config.yaml
d_model: 128
activation: "clamped_swiglu"
norm_place: "pre"
positions: "rope"
beta2: 0.98
decay_fraction: 0.69
train_tokens: 246200000
Below are experts of layer 2 (counted from 0) of a mixture-of-experts language model. Rows are named router (the router's row for the expert), down (a neuron's output weights, with its number) and show model dimensions 0-127. Each number is 128 + 32 x the weight over its row's rms, rounded and kept within 0 to 255. Numbers have three digits each.
Before each expert's rows: "comes before" lists some tokens at least twice as common just after its tokens as in all text. This comes from a sample of Wikipedia text that the model never trained on. Tokens count by the router's weight.

# expert 1
comes before: "9", "0", " |", "1", "2", "3"
router:071146117126144131091191163081111109099079110130118140120133125156103127123174116114166067092087166149116054103100168140109143162174118156089132119114101090100134140131096088135096130129122129069126110157198111093082165074113185199107063073061123153168128146144142121122187122108155173126104135077120075068186129132151127160123076123117145190136140103108095138151140099084106139172126
down9:140118091136142122098134113209106086096131205117094126131105154109129100171157101167167113171124068100087103106101098178119147141125140116119124069150170153096143142109110094132146118155124134163135099127136114100237137101096048104156112111121157122175129132190089115098088196170125063114127156124146118113116084163103192142151191125141158095181121150079132193141103132107102153156133
down10:161101174148129152180100104092112065136097169099089138138167103092140103169110132095098199121154133138140153130162128139102144127160159154146135077133155119128111189142148159085123147134149163168107204157117126050121123215151134057148164117094206132132181080133157145171178107132140110102143092071155109150040122140141169157143120128119143107089111122093123102162094158125147185111118
down11:135166077122119171155119109159099117118116061122116125159151090123134092090155107152130166160102136092081114179153143161149109135143148143181162106129112098120128141163155127143183140120156092174128204178149163137093084144133118122150161181134104069113157118084188122134128039095074059076126133144066148179075167161130127131107186139093153139135116117151145090123109183148154067068119
down12:128193156126123177128104134132107141171115102145125122203125136131188121147119137147047163153120069132109126146123134151157098107163170115140108176095115093119107155133157154154144134153154087157119164170160125085117072157161118110155090145123066137094154127100127156110084009103072128069149109139093156146116174111077147108128133122156154138120174081161111044126146180088165113085098
down13:170122128110178120147168106166148137136090121105104107180095079138149072071164109201057125111137134116202120148148115137188138119103203122137118132109076082132141060167180115173147113131112085160142131161132119145089122123155102184164117109106119136188101169129120148170198088161105097131145111075081161130122185125080082127172142122161157134161188079126139116130129124161127100104141
down14:138078151171077139146154094167120131128099166097097115153132095120167099101142123155107081098192144061134152171141109175093209097153170124103168167124133139150162122087079118131130137135130096175103193164140176088051176150122128110154164135094164141139160100121131140078102213098160092105095129090124098150173077115162156132147118132128139123107152125066127133079061150101177102134138
down15:085161097138139136105097141108158087129157157141079131100108129067129141153084125107092154076076061123128074145105072194133111115111130083159146146063148092125080157120156132113192121115111134118143158203150121122143125083150063134180183147138105070158096157105120081089144158091156108072144076087102136145109162162196144145092113159079177145197137151135127122122155121125116104110152
down16:095121102092130083062109110124129148154122144067114134082077147152099121167187160146142138113091134124132133119116168106129168158100119133110122154149160142137247086132129141151100134078105146093102092167095104109138102065140140181190123084127110127163145108169149130135188106127155116144157134082163077134123193136140169162088084123091076096131199073138112138155149090098103147201113
down17:131132066176122167149134105130108119135175141126104104174117134163104177103081132118173108119119120086164178157103055159109097124155156146191129131070168108088056195134148143080127126128095159110211195156174169076101087153120108151101126134166115084119119105124138154131121070108068124099141088131100145128102155131163143160146140127090200188102149163125122097157105159092151146088112
down18:162148133137161135143141136128121135158060074126125118119148078138136157156144167065041106121107114127114133176105115168132084083152177129178117172114125065110094119182181084139108116108107086161158109127177175132058106144176088096110108159122091110107094125094110173160109030151094117110121151068123142156137114120121086131144126141163165142149195153150108062130115157153142112065121
down19:144104101145103173130114103144099137180161125159126188220126126092064139111108158207107114106125129084141123169142107113180124074168121119134155199064168090138093126130112176095126145129078119129142158123142138132068138165131159080193141142163112123095112168163165159127088140075091101111181111141126162123133127124112196133120110168111138098144091112098056088132110160110143109046141
down20:135099096109093127117139142111109108098153121139128184103160044071098108130091144127099160164096112077164188091142134129127100174173143128111168162171129170098188155119096140087130158162154102180123160131113139173119129075098137091167153128053165107177126107095078143152141167074151116119128066127144165225124098125120126179145137169102165115129126103080163152157131138105196133161092

# expert 5
comes before: "-", "\n", "|", "==", "The", "==="
router:083142137140132141105182162085156093113087143120120163117109112159119100135177104119177073117124161149118057142082159181097162166189126171116121120086097116109124130106112085149097148126131110068120146158175119076089170086077204191107088087072105166172139105123155129137157140091166143131091127068139079062165122114170149146101064106135149188117154112079108145130149107125110147149119
down9:165142140187146148180137119145119148141133112154150122141113135122140125093188107106062135132107151106134154153109098118138099135141182097193049176136157046150099153171181091126134166147128122149129125131173140096088101136172104116134121177111130068099096139069162134116148000124115124103118131154052123111097176114138114137115117125143164108136170093120097050139166131124127097107117
down10:081158092062167107141111138103129161139082147111122113151076100108172074098142098117145114150152090092102143159142121134153103136130104088096144118144148067097123100139150106181123162084140100101102147145100158152111097168151151123129058108141062141147141128114115178164163097150070084092117137083160198118097033157120099160180167059107207109129136106164106122130157172086105125120090
down11:144144099127067149139147119151141131152157097115126184120102127096174151093106182149126135187068114119137109101236124115140076092148143091162130120144143103210123152095141178120136115141100145165081152063106147138155167092156099129103120130154153113113109130074150151146142158109164121114146085136092124180110168099124182071126177115098152081105120154079093102098090178092218158100136
down12:120122118152061114136140166148158116145146139115099135111113143112134145133136126135106165084130153199143111127161124124130091075126079182094101103101112169144090151180106127104169094169133118101142059110175111161098102156121128113142098144089105094068153093104089099109121255105131070224072142129118143153120151094160089117181130093095137133130087123113095112108123094067134110123089
down13:138166117113160198154117172129178135122115123166152135192097151142143134091113110118101189146078119102148160158108112135167104158136155144164108175127145082146092154176140100187120147123137127128157143156131162191120095136141086121161117152133106105082148125111128112125080040139105081095130101116116141114103172113106102170091150151175181175154179139157150046156141147105132061018122
down14:177154137157123194105106122161122145192113121082127101151133142131152125084125129085088107094102110149110137135124128114116112112156127113189116149168152086099096181178196150081133116098123115182131156156143146144049130129153089154121180166118123062083087124073142151120150024172110135113143115158064081165132153066064134140110109155119169173134147123143098100150114127118165090069116
down15:146135109137150115154091084161119131125173100230184119157122137114155171121136117099133159171125076152158113064125078112174077095139141134122129091139121079170122165156127120072120119077104182151153091162171133123200115113126110142136071127137155106176085152026140169189108111173151142120109154150117144116162115147123123141135120060122175119092133064132151099163119140063141146095134
down16:074154089129162152169147122123069163103119110126130191224162158194161187123157081147123129160131155188162145120128117158148154100102162133127124222097098165156120119134134148125119155154099086153132147104178090163138095100165076127158093165135084118071153132109111180097089138164098150092110062126106090160061161123104165119127128122134161180127130099092130103124122186093146110132127
down17:154201107166162213142140109170159133155111085180133121136116123125115142093118117113083124140102121121159152173133095151153123138138184125204134145111116053132064163142175134134164146164124112143163136147153149110071110164173093088138087165127128092066115116101149136138139019155119079088132090123087128133127193103113111148097156170160178111129146133145114076151150147145138079071095
down18:165162105162123130171108155115145188139110073124183163185118130078130156112109140119122163131102109134169132092167072090187106187100138130163147128109179131160109165103120188133107093178164044158140162097110163146100136145174134138099148202151097154108139168119127135139081081163139105089125097175095159156112131084126106115083136157186139105126195146143146068166118131129161112058151
down19:151154127175206166136114130152152154114132084124103163135090113165100141083143142062105095153093091163081113181169097118165088139149112144163145155159094031139081182126164143115128125153139148172138154155156150163106105130161115102127116159136116140124146099142106159121083020189126119129139117129067119106089188097138125128105169129164155158158154148134153070143179174114100084083102
down20:137156100137107101177117119144090107152144084094128120105126112110126143138138111073114145140127074138177140124151110168138106131144200136176096194081150121142080127121156149119170162142125141141140107151123150105064054151147118141119123161136117110049095083016146102153121038152118109120170105131036156114097196110084115116086156146127170133174122115169129097144098183141134111117111

# expert 14
comes before: "\n", " The", " In", " He", " It", " This"
router:071138121127140150117198151085139125112085127112106162103101124148123102134183126137171069110131155145116068136084176177112149159173132157115122115107116124112122147149105093164109145141139118064093127156168127095066162093069192199126064079062093165180133119127142132140165156088159142126097119065132067066182121140151151156110062108137148181143144098080115142139159119112117157155131
down9:126209112151185166125115107146125137142086074130111135173099106110158122111163135110117142137121104114109136153134108154172102109122164122183108154106105082131122177118153089113177135152116097153134133163156183131086085160158087104138142149157104110120126136056139141137057000116095099065159075127077146146110157122111114128136155160122160149138168100187119099137167160122091134051098
down10:120160087134192160148202102103191137120130102120158163175080067058136095147190147193128159163143112061134130152080115160180126139114128124124143130157119085088104171139132143092125147135148087147124112135068171081143138068125166109086144105128137110117164110148181145132105159189187077119166139146144145135104103101151159076158160102156153139122080154179121101200118114114104091129114
down11:121111172074131145118147092059101096165098065080102172095100171136130098183082070090108119159146145132139185120168086163082131145127120100066076165106121088120098140127113174125135126153137100103087101092158175110080103186127090137126092169146151153061122086142077096110204157144142131132137116120130121119121153128125112094136102160117180058092114110102110137108122150083177058142114
down12:146160139168143117171123142087110148175169094122109089136120083128116117150174117138120078128093170144064116101160103118137090129077151072130090114034099147161119146155121107137147112157125151187126080156143167097122085120076094099111161149127110113117120060129116106161158116125088109078148072128130145091173104195162120106228127122159143165102196110160145076149094154117138067093138
down13:071123091160140119188079161126134179132078089157124169125128166114102079078168173120145119130111167177131140134193163151145116121130133133115124139110136142158096161110114134119136124128093117185115144148111180102109100165099073153062098204085113120154103159157173167160111108132099054096125119113123079158166094123112176169194108121131132126197179190166112144117141147133053139124086
down14:170175174148141105171148127140144131155095126161120117129100078157115162110139145091081156105039127111144152200113131134161129096108155140139125132146130136123114161150106120103172156116152086095107126177107138168107168117150145149110103180102079106157112130101148100188103166115144061211070081108135136153223094085116145142141146072201114127160150174137203105128088088125136096104132
down15:074069141158112169108152092139107131057103109081134182130124167161090083063149168151150149116121153102159121096165136114104131108100128116159173112107118234117139128103111138160142136092115138104152167116156133123168147139035150139176142131101133157185118162131137124145169217082133148154120182165156069149127094104180172143114197117095110080114117128134173126105147112101109161152138
down16:118096118109193114173132158144127097167139185102109086131133150104131102102191129153106126129133132091161141132056144137192107109113135115095098143125191171095162166106145122187146118165100097187157116117113126141151124066131140181126126111178175146101168053093167126112096210172138162123137142156110126091085060125173118075125111128138159168172157106094094112179107086105075126150091
down17:133162126155145134166178140180115153172096122144144168135125098176175147093104136141093125110130098125172094125107107148181085169153130162119133096135115121149035146121155113172125138180103177170170168101116121114103078147181108081166099110164074141029184165151146137123102110130084113064160071115118146155108159137084099140075204157137158112087131148130133088134140120125163109098079
down18:102127174130122159109139172123130146116076133114159145117034106154114096078119135122154130143150149091186209140130120100162103078157076080136097134130123112081154135104142185061134085088156107134160091071117146061206114102119134141115099093173122105148117088084104115135095155146100130116125147137137109142149104079152118172121125114118137131108120149183105115177176195029087149110153
down19:127184149134160110144147138121172161129165129191117176136092127100127137103173172113084121105193137096162140141114082145155112083112176118099133169107071105153051118089133080080151172157096138083156190157119145094115138118145080147117136175128081131114142161122134099150106091108117094106123073130100109163110097154182124095090159127081182140130120148173127118064109169193082059157083
down20:159170107183144150156110095188129153186117051160111107138121145130142165115144100097072087132118149126119159131158060117152091132131139132147098175073092169154087150136164102146152137187115142127145099126090170169096124136187075117110088130097118129054117123079153137152135063104128143040155111142086127150094179105115121152121170145115176124168186089164146068110140156123147116088082

# expert 9
comes before: " ", "\n", " the", "born", " —", " Francisco"
router:079142124126154143108186150085138115121090129115105150106108140146117107129181103124174070107121146156133048129096172156098151166180117167134125113106096103105116143118100085159099158146127110065121118162178117090086170090071203181104093082058115156185132137121152134152182147079156163129089130063135074067166119132153164154097058103129154176129156100089124144124149109118124147157121
down7:151131098164173164114143122140168139083147077156140146112103127106150136144157174056076139169138147096142140153120077106159103099145138127129128111085104097093135142147143142105106164148106110121181171153098090165127097142135180111096051127173085158110152088087160169100093087144152065074048106061143151196165191133122195160099129159133130119112155141116114089120159175085166156135108
down8:128163118244126158136126131097164143065111130142105120113152135118153190150106138143104150116119139196163119134107132174161105123190090121134159169160103214181081114140135158191157107154156124137167109164178172076106063157171152115107117153100136124098124065159156172171124165132127120159177126089110128062132167145137069148052133158122141149123131143126118126119175148125117146125153
down9:124125097139092088147158081185110132153068099135118166169072098128107141118143134114079178110099104102115194141149089170165153105116174127106085101144126040129125193142211106074087139129091115116119128176133138118110087176119153092144096150145116133128147160107100149150098017144105118129107124140120163197079148137124115166141137124120155170134203151101137100143145113168145102084099
down10:096095126096156096114118113113173098109170163121136149105102134104120095151089136194129095146113121100055119110108111149189086107098055086094119081094123167103150081132087106200125181150145157119201109143112144119095113084135149158165086150069150175140128158164065090152129148158117121126100151128181098080168145065168131154142119133110081094120192112098124195136117113101148159167138
down11:128220129153113145136061127166140165165040093126086129135171160119157172086122147113093130124118161129121165138098093140125083152115173125154126153107169122087078146122142150128162121119066144174122102129163142155107108185171094107177128192149108109076132081104133132172086065161091110107110122113089127152068160116102137111118158187113170192103163130113128048135159147135144102080127
down12:154124090201132154152077158117086041074180124126169177136086047127108089114093119138121120151103083164087120119142148143131120168155126110141087168108078150074146177089158109101084171087149101065122127094067112135110095086150112132072086224094098092162157123110146133170154158157098139128141066122106115132160123114126127156132109100074124147141112168130127113149118100148146106139107
down13:112187142145139138103101119159136131146104100087103138157173127083102127145123161107148142124130160131165124105113152142124121144113140137084178209108153139182105173103141139102109115203122111161117174160167129127099121197157065104131119136214093105101122107078162123156152127106170072102133149146085104155083153092121131102110175190034150136062081129137106079137102206112106133097105
down14:132149137098107186120131127141134172119118155187089154202172124145101182086182131135091142152113091118100118154057085153124121111134104116121112185109105116131148127128164117141116115100076105085108137099178166170084124135132130151175124195119065174108149191105144155170097094137157099114084118086090132098085197106099100134069159171087130184197126176109107093112165154133092131102111
down15:153185145144171166179128084163124148134099103121132111168108059114093145101159131145123138123098114124122156131094121134167125095132229144152110141122142028110108173146153108135128159130127106171118136163137184155086098174176105089135128159126116083100130099130151145131100025186062098091174105113079130126125159122080109136134147133134195165133140081132114065119138188118141100087117
down16:155195101135127176149111147129136160160089067124087163155106147139156122123133171126111138154148111155128133159153101159146095131137156098132134192091132065121109180113154164119147171144148085153150167112153162170067094156183116101113128191145063133086120102080152114145089025135111078098124103078100124175113167125083129099103137181115184152129174124130104064120146180145142078101104
down17:164212106137123190163101150131151154158093081154122140137146114140153115130149206144105161144072096126177148172166118131143111119127177130130149169118152057107115155098151147126151188136159091140143169152126149175077131130185111113106125164122087117103111093099156122140067022119074117112161101102082121188091150124087109109112125150102170154123157136137083064161149173128148101094091
down18:120142130144116193132125099139109161163124131112072136159165128140112100124090136096099131186136107128150107104059085128127104119138154158148159187100111126113114155075121157168187106094095140154118143112151184145103129155203096143143118189135130103057123118127179098108132047178133126156148118121022154138123224069108144178123143163114134099152106123089104132151147189088119157145149

# expert 7
comes before: " ", " the", " a", " his", " \"", " first"
router:180095168171135097153051132157122166171140140178115096160150120115126091142091121103084123084157085114171153146136053103117118149113102152109200095158176136101143099135168183131135093141106102190126140101088106143095091180162070098141175139201118127085111113123104173147091137132077132142213159124127137141105115096114138082081201137166106074138110163119135126116106146145128166122092
down5:111190198155111132079146161091136134050114092101145129110143113101097143113058138136142180119131150131161095138098220179122101123138141164155121180161121250094121134115111108171162140128162112174148113124160119159064092135162148151167089158058127119158115145102112079124178134128122141102109089100127071139141155101109197130180151109149156116107120097104103089135160133141146136127134
down6:135186136156072168156129094139108107088107126174125151094076185134137136130158162169103128212119104129143157163145092177133106072139124088132089185136102142103104232161110160115099140155172078097151195154151160158119123161130084082124117137135114118077094112145163156104077109087148077100134054142133131152122178173087107104079173110168132113123124161145155124133178165130121132112133
down7:165031106121139081165165119165117109233095181154133120170166127140140137142157093110085106099176106135112111139121117084124095116108080152101143090114100168087162072093176145114127171106102106108188147121117082091144110185139114112134092125193137092079145167167166152130149176133125104167154151150111112143145108123094123138082115143124140101112071164095105136131048138150147161129062
down8:177175144155095186153109118088140214139084113107135123165198139123123154154166088153122172154139091127107143088111135116119140124102114150124094239114137115125121147136178102109123095153130105127129126129103111166098088128125096134133160171132172134137117125107052160172109020093114117128127136133098155175140167054126134111085156128160071121140142113199081120129179101084121132095094
down9:110084086079165116153088124139173137152139128111109123135074125105066095121134090123093057178118132108071139120177092105081157139104141100029090143137119099174129093121146160095112110123141144095121105159107174154151117143084097165124164123181130128105152110165058115112117119193126139200186120124157187108065111141187171093146139102143132120153104129133149160161103072076115133174116
down10:105106151095089107085176109118123112067096119049097155124125160114127126156126105180118105152121117136163071165073223114100115118153124138132138109141128157085158084124090132177108128104194138111124110103135079123153128106123152172129167110071153140181124117173126096089185050140161201143123136101191076095168115153091177140139118106091170113165094108109136138128104117059135132169114
down11:146026124121117046179075109142101158174097135151120158145154128126128110127082113159104133104178101174149132122105099096116110111161096148104191039146139197105134136102180113112158123143115126148141105073085123125097153163182109132150103063180085114086149121100119138152125223112124128126170142147091114133087136142097108127137154169130125104143065130092146127161106119129122179183085
down12:116189101107104225118149112123128145073106170138184136137098171099127130124170022105144128135155106133151127079136166132148124084151120112146083142096100046105081159136169121117045120131143151097165159168175149098158105145188094146093145132100085146110103124117125127121129073074103146138139087137132113141114181135156142160111084123138190164162131141151131079110141145080099060142122
down13:133088105110138166180164139098124105117106157116177180109060140137190166093169117150150106094143080116129135129156122136097138106069139153096068093145084145106129158108141156130059157157120141068168126132155112174193161094177156126094159154109116237128103128134136128101077161126154090120185117160167145108190157113167180123103140108137164139133091118121176108132177157083144117130080
down14:141017140140128065160112131106153146168144158136129165105145118142135135129102186097114117105169143135130141134105092132110138112130094166097135093164120218114139153144117134135114128113097139136093121064134092127077150151119135140147109089150107149145135127151107165095105255118090142156163177156134129140125117118115088099126125116134119121145062146099107117145064110161139144187125
down15:133142127056161124043129139127121099097087094072134159140127093096131168139125077147092097166106124117169119089079212104076112167184091124062093095126101093169142124112159108124149170095120149067161101174108154108131107148114108136160129128046147149162087132113116115150167094110142164149130110116087131025143129152141139172149128139154138165131109143111173084132086086159154085143121
down16:161103157111161149145093137073125125181166176193111111096122138143101125116106151095127112129122163145089147105151112138080147113108083162129074100095127135151110207137141102094096122094095113090092143089140121126164177145062100136147134089170122142140133138132125141089102255123135132172117172102107120108125066083109126141123165060140113112134092159102162148110146114198073129164135

# expert 0
comes before: "0", "8", "9", " |", "1", "7"
router:152254116089134133136130104133131125107161100123159111114149140121118176144102162155141197160041121112106157097156133117193126106094156093136099173148148088200139141120145095104139134108136153139115101120110182149179104121161092077164154155129169098099152110154126090083129066164146116064132098169133132173087164166097078170162141165078132159138120127177139073126123135143133074127136
down7:148129122101137086110105054147074080176157092143145164176098141166103127134137067117173132193168159114152143126177135118172132049184109178138086143176103105160137135116109161198121158106130169127155142107133123141177217065122140078153157147078137159126197130093127099121110149109168177138130120117144140114110136106102137139199138086144118121121103045132133153150141101120140159156139
down8:120166137132167131117083102165135069172144120134052073141158116090113139140106178143098116117051092164060107129163084171182145084168102139154111216148116123155104160121113119162147138131181126100158086154100095141127151115101127102159110124122110098099161164106088113114142078127098111134096070086101127089069101106129123107157145147166136122091151158181119082075168130141120043088151
down9:132120145123089200110143139189090123095155132137106159145186144106173122128104110174163108152187084082112148173141118081110121049115117101115125061231108092115153095138124116115136138160116129111097138080174115139109135137175117165130111070110076127179130177168133131128165113113142089122088119153118095176159154133115102177114091088117120146119098060130135169072187130132061152137088
down10:136122134159061116132169135121132096096107184155125211139086126140108207153088097130157101131090146127135133097184090079175110080150116119086138113115149119181151156155060151134105152120112153096091087180148091128177114153146117115088100060092168134184092068155120122134102163096139100133100090128167120141087124112089125165142176043123082148131121075145138114073121092087136163129134
down11:126132090136187099110169041107166151149127178137107158176138124129078124170196180115090138152119090056113079163131155105147132111124142144057153103140137071120150152109212127162130124115114133151110110142102114130168184128157136105125143071130141102127107119137140135103127134105157217173148161081158135116125167104112123122124190123090171107197129156154157216135083160103112114137137
down12:129078102058130102132133084076077114177150115099078102116108146121072095137137110150162128125120156178125120103127158120086150151174104149132102166103109192122141113158146134149074125153139161102095078130116128084168161094079103157159158156125154161197169060121193109144134145129139165157116139105131156090110110111160116094141062140126078079109105106047113199165077123086162153131170
down13:203102097134093172136141130104086077112106196086127091133163116108097125147111110112101141104079135138080119088130145142163127192138110116077087163106146152121114128126134147099172197149141203097084115171075132176192131147136127207177116098128140149090119062122134131157102187141107136138131082129167080122113168151102112127089135117056132089079133110102107114067088136084104146136099
down14:098117142108135159120113078090098165162139165127098153192147103129179164159142104062093142177124141150129116117140118117075095126117133182126146137083194119139098175195151174152124116157151147180085090116123122123096079117102122126156127106125091088110139027080127098129173077061113110089169132131070132116118173081130118180110131125072192147127174153114134099112106154108127094063133
down15:133124092113195089093139105165160138112158125094145128108166048103112130129072119128094146133125105102085114075095104133139094120155127156116172097117118092099208154126134099183160123054096160143104173095127104253118105117154150099114068099111114141125164105101114136115177110122090114175077162096107089118111128076156122140154118149154176059152152091127135150096097148097157096151103
down16:149123125102094175093125166125119159139128128098140136162125115134163134098156133129188139140085164129128107096116163133148104158111116067085105176119211144204133152108141156103160154152195210123115097140070110167227172129118122098130181103125141132113100131134147106116115172087139152114165080176153064121099159178069118112072079132059148102121109173109101107079118113119137114144138
down17:121153108158161186113140115153116130118139140149134145133115107188143128151127163157130090109106114079165109172134115059111135121059097141128135113147154072069106122145098120121159072101145147162096133069138111131099166096131170117122190062051079146127133094190133089087130065168177130133163128154120125130168173165152119158073121152121214148153162160176127096066147140162082104088120
down18:153099169124098155132123165155113089124095176183161182119123069133144114129133090192117122142163097114132140107118113237074170101186192129142160108135195088164130152081129092122118155159156139126155090150081081115151164157151142072167117117101196118142093158153110146129167185138081155117104149123079086171124079139150141193113117104129144164150136111115124149144149139120171124112195

# expert 13
comes before: " ", "1", "2", " he", " which", " —"
router:090138133141157145102200153087143128097083129126111145101093123156124118130194099115152075108130164156128068127088163162102150163188128157130128127088097101106130140121125095142113140141121129063114118166191120097077170083081196185100067080063111158177116128124141153155159141098153154136097119061143069068175133116162165142109060112129149179139140111077107146138146098109110157170121
down9:095085103158138111125126109122104146133125138154071161122139100120137100152154127181059140148173109108144102127123121103111132171170157142228108127137158197171134101114091132087124093154156127104119104135066162084191170119060080159166204126117148068177121089142083134118142210108133132154094167136126126164110091107190171146149175120093133141094095164113134171161082140121125156126155
down10:132150178117156148066088135150167087160115152109077174092153139147091157136095153144115140120145171136100130113126167113153141097167056040067132167128157095167122157129144166103130107111152202059052100118131139099157202176139142073164149084171079101102106120111120121136154153108154120130122080136096141157084100108103107091102141155115163113082069165144126115088159149158098143098126
down11:113097120086090154138089121133098095160141144105143042133127124086127110155166177164141105120135123064148145126123107163113132179083096177153145183182172092110083146109115139057165136136108106166108132159084200123162149108162149156107124161120120119115110084101140157157154120144108149119151110144138050134096160175164143152085112112153199209116222140116086092162099161090115129135140
down12:138137129145137201157145140152155134134145142120115138171182127129103149111100146073098151141144152138097160119150082127159114163134154185149088167112123119155061188113158137129132170144103104113158166117126198130089068146178081150158093199131084057150136124114148153145086088154111099053156099110067116141137145103142148157127128119091186171168160112134099048167162125133123124050089
down13:066174127136102176122189134139126202121100119168130150133112094128159110137112144155067146136112111079099134132135092181110185155152107117203100162144199078190165135141132146108136070125173149118073129153121108133097141162105056140165110139175131099021189076142117123135106068073119154110148145161123132152079142147089091133155088102096128131137129090140125110142144150097123127103116
down14:118170067118118166106122120142157167169111089121166050123056089155150114149120150156149167180101150139137161078156079147163143117122169129162097178135185068075076213088119112085152104112128090137123191135194164102119122164167100163122166170142081151101104093084096121096156075126102125109122075108160143099101152118080165124113151124168152087127162143165121101138130130129141146111142
down15:108138125164159090118094182146180192176132130109072143098080137154132084157110091098151160112138120141102137127105093111078187185058144115175149101160104184098119071133112106112155141106141142130094079118128162086150143090119118124146138152153095122206117144130108111109109157093108178179150160114104142212172138137092088127109162133161098159070110125202122134201131159143102137076125
down16:109132098118103133120189099137115152143109168054149132098122121136137124108088192183110140122100097070124053151092097133181129112118169128108121152169140112149162113201175165180104120148140128157113148137107169067194155149090131119091110145159128152133151077118130066127164109145131130120087114143087087141160122148090032132159182110102142121121165193148049156118116157176111146092133
down17:152117117104139149133111131128208127122123162173161091151107082115129120085185152147107147116130129076155188171116120123132144076192155124163122174159162113093119177128171099073184117161101102173135160146165144137090109176182089133133104176140121068123110111104152190186115070157132093117119122106084183097078147134121160183121125118138146111157128219111113048141160120101124155142129
down18:179167102144173149170134103137154129170047102138106120128113085133169125104153119086042124112128095156124167132108136166170112102161184146155124127106098043168114153161158102132130139139121075170106127140105145133099113141185079134122139148108113144086080154087140148133084030149132120096126118103118115167105147089086147111130112140182164180123175106154127089166208188120103112081123
down19:172124143118116128179139128132115130170078102077168085134109132172142140171136102180141187137182138151161136164146123098176083137087132106169155123105108137094111121154136153117089135120147038168133148150172100087093108184111096093075180209167105096107122084135140171149134090120149082122132124191135200112072159086106140150127144106145187145143122087080128121138102133158193141122077
down20:162078133115168129129105146200144130074117151065112157105148138094136158104135178105088192115150082118140180181144187182159087095190142112128128149090120076136156134083170123094175184115117094187177100108196115167114139164169120111109136096112082144096151118160181118161115101093081114100090117100106141156130151149116092114141133131131196118158095112130136123127196168154111098181115

# expert 10
comes before: " of", "s", ".", ",", " in", " and"
router:110126072144093190114113125138123122098127163079136134108098132102186097058122131191110144180161136135100169197185152092177085059090133096193152185089104187130113127150098129111147133108163096166154145077120123138200139118113134122101122146161066118158094186061148141131106146162129106126097119175109179174139113085128141105160089099130128099107138108115150148157168148108139149085172
down9:132098192152124103112196182085099108068150108079125100092131117147176142112153137115183148084148133135090099155065124130141133131177142133221135143133109155111139111089098120117128057141149165116149130144115108112212116146066151138138162134150144147159170162144137123140119169138113101112168096115140071102156083144115135128085220097075080119105180170076127162084118137164085135149126
down10:163122142160180150151107082138145153164195160107168084178124140116043126157132100117098145145148122124140092114113149129095117180125128166141113121099119095142144131102156135159179083128142142146153062102119102082067065092167072151119106167071133107111150127134104138101135164156105108040123125093119130055145162129094120163144202129106189096187189113095126126081098086137148096124102
down11:165143111158092169100165140121113052083157080124126142101097149135150134125108107124114133098099144117158203127128102101145148084083123046141123095165124232192147120143102166106101136091087143121095080138189086097157170096102193136147120103153091105145113195125089156162119174120120147156123115164091166162149106179112133114124093081151130073099135131165120133104166105133094184151158
down12:147119162140115132160170171092045151124122098103094113128182141162130118172109182148142098073140179093111104154097076162077152096159136123157145124145123189136126119097127108118136120132102113136083130098135141147171153107086223102136149085137132149137145180118134129110143212126142135149178145129107117087184035143206134090126091119154067103112133138113100113116136115183129199163157
down13:132087126121166145176078144168113209149170138129126134170145139132162125103150092087130085154078158161076115161164117067129107091145116138145081114087120221103119133119095164117104178106147133152140102109114112100203156087135105087107107120138120119164147196124094178132128243137113106170107121129126180106122089107154128136188123059126119109142100116064153138123119104161117136149169
down14:130073193074162145167145151126150182149118165171103089121133147080126086142110111102134139127243098116166063132114137183119151161168133142132091148135081122141122128075102093181138113132152087131114141167107172133130117132169128080111145097127145145094167109100112058137155112134092147148111113072148085080109115089125116200142151123108125133122195098188118099087150181101090080119093
down15:079133132157080087105117141103144102124116085095156173121126071128148115072144143095101120168084183105156106132085099076090126175073109185113217135123171129122160118139153155168106139128123148095175198094147141166145158123109168169128179103136130117133150123099131125111140139067113126125126180157088103196137152127111131098050161190114073160143103169161106126176124182077127142134090
down16:093113105179120204159126129134160136124114116133128141187136137145105152132211098132122121177067169166117111141095140122110132133135143151137103135093154159141113157164141156121163075111125085132138177151188160115026136111149127141176073130082066098045092085145160163119159184134163097146062102134131192171132121141175136149087131168135161092161079095097143121128101112107143110097110
down17:106116137118142067072183111115138134091113144113123070045112160102159149143126182080159099098096106177130190167112130053113156099169100145141153138133083152087139094123142131153166141138142072100137069109114118133147075097158144106148129106076123177167170126103124144124199187146088127134109144085165089162105123150141091147178146135123083099097155180135165166138097082121127126196170
down18:137093127124144160100122145126116162147142185095136174110165164133147102089134110165086062140177143119160096135075138054135130093088125102105111073162128188119163188137111103150104179114107130147104186085133073128130142126175104106113084119108110114155120093194148123088079200121113139178028180143113114162133120139056130167118069109102137185097099131141133132112122113130160116176127
down19:121140137124116106127115109111146088082189206128113137131123134132077183194077101076129135152143123148089133057142094139085095223153136143075079143126123132099120090112160107140130117152124188092097118185127155125103143144119108113173155114087192125160175077170113115142166173182140153131164088139159141102102157213171104111140120100109147074119114117190173130094099120136121111133100
down20:147079163179137145111118144127140153104097120062077115115134155139134110108099080143150097118201166126019076112112152146095122137177106117141116157119125181082150195119155137138148099111177111123105153124130129121142144137114182094090134094108154154156170182182157145099124255110102110117127136161145086068144061139160155161166124128156080151087153138110119149120130164126109139143153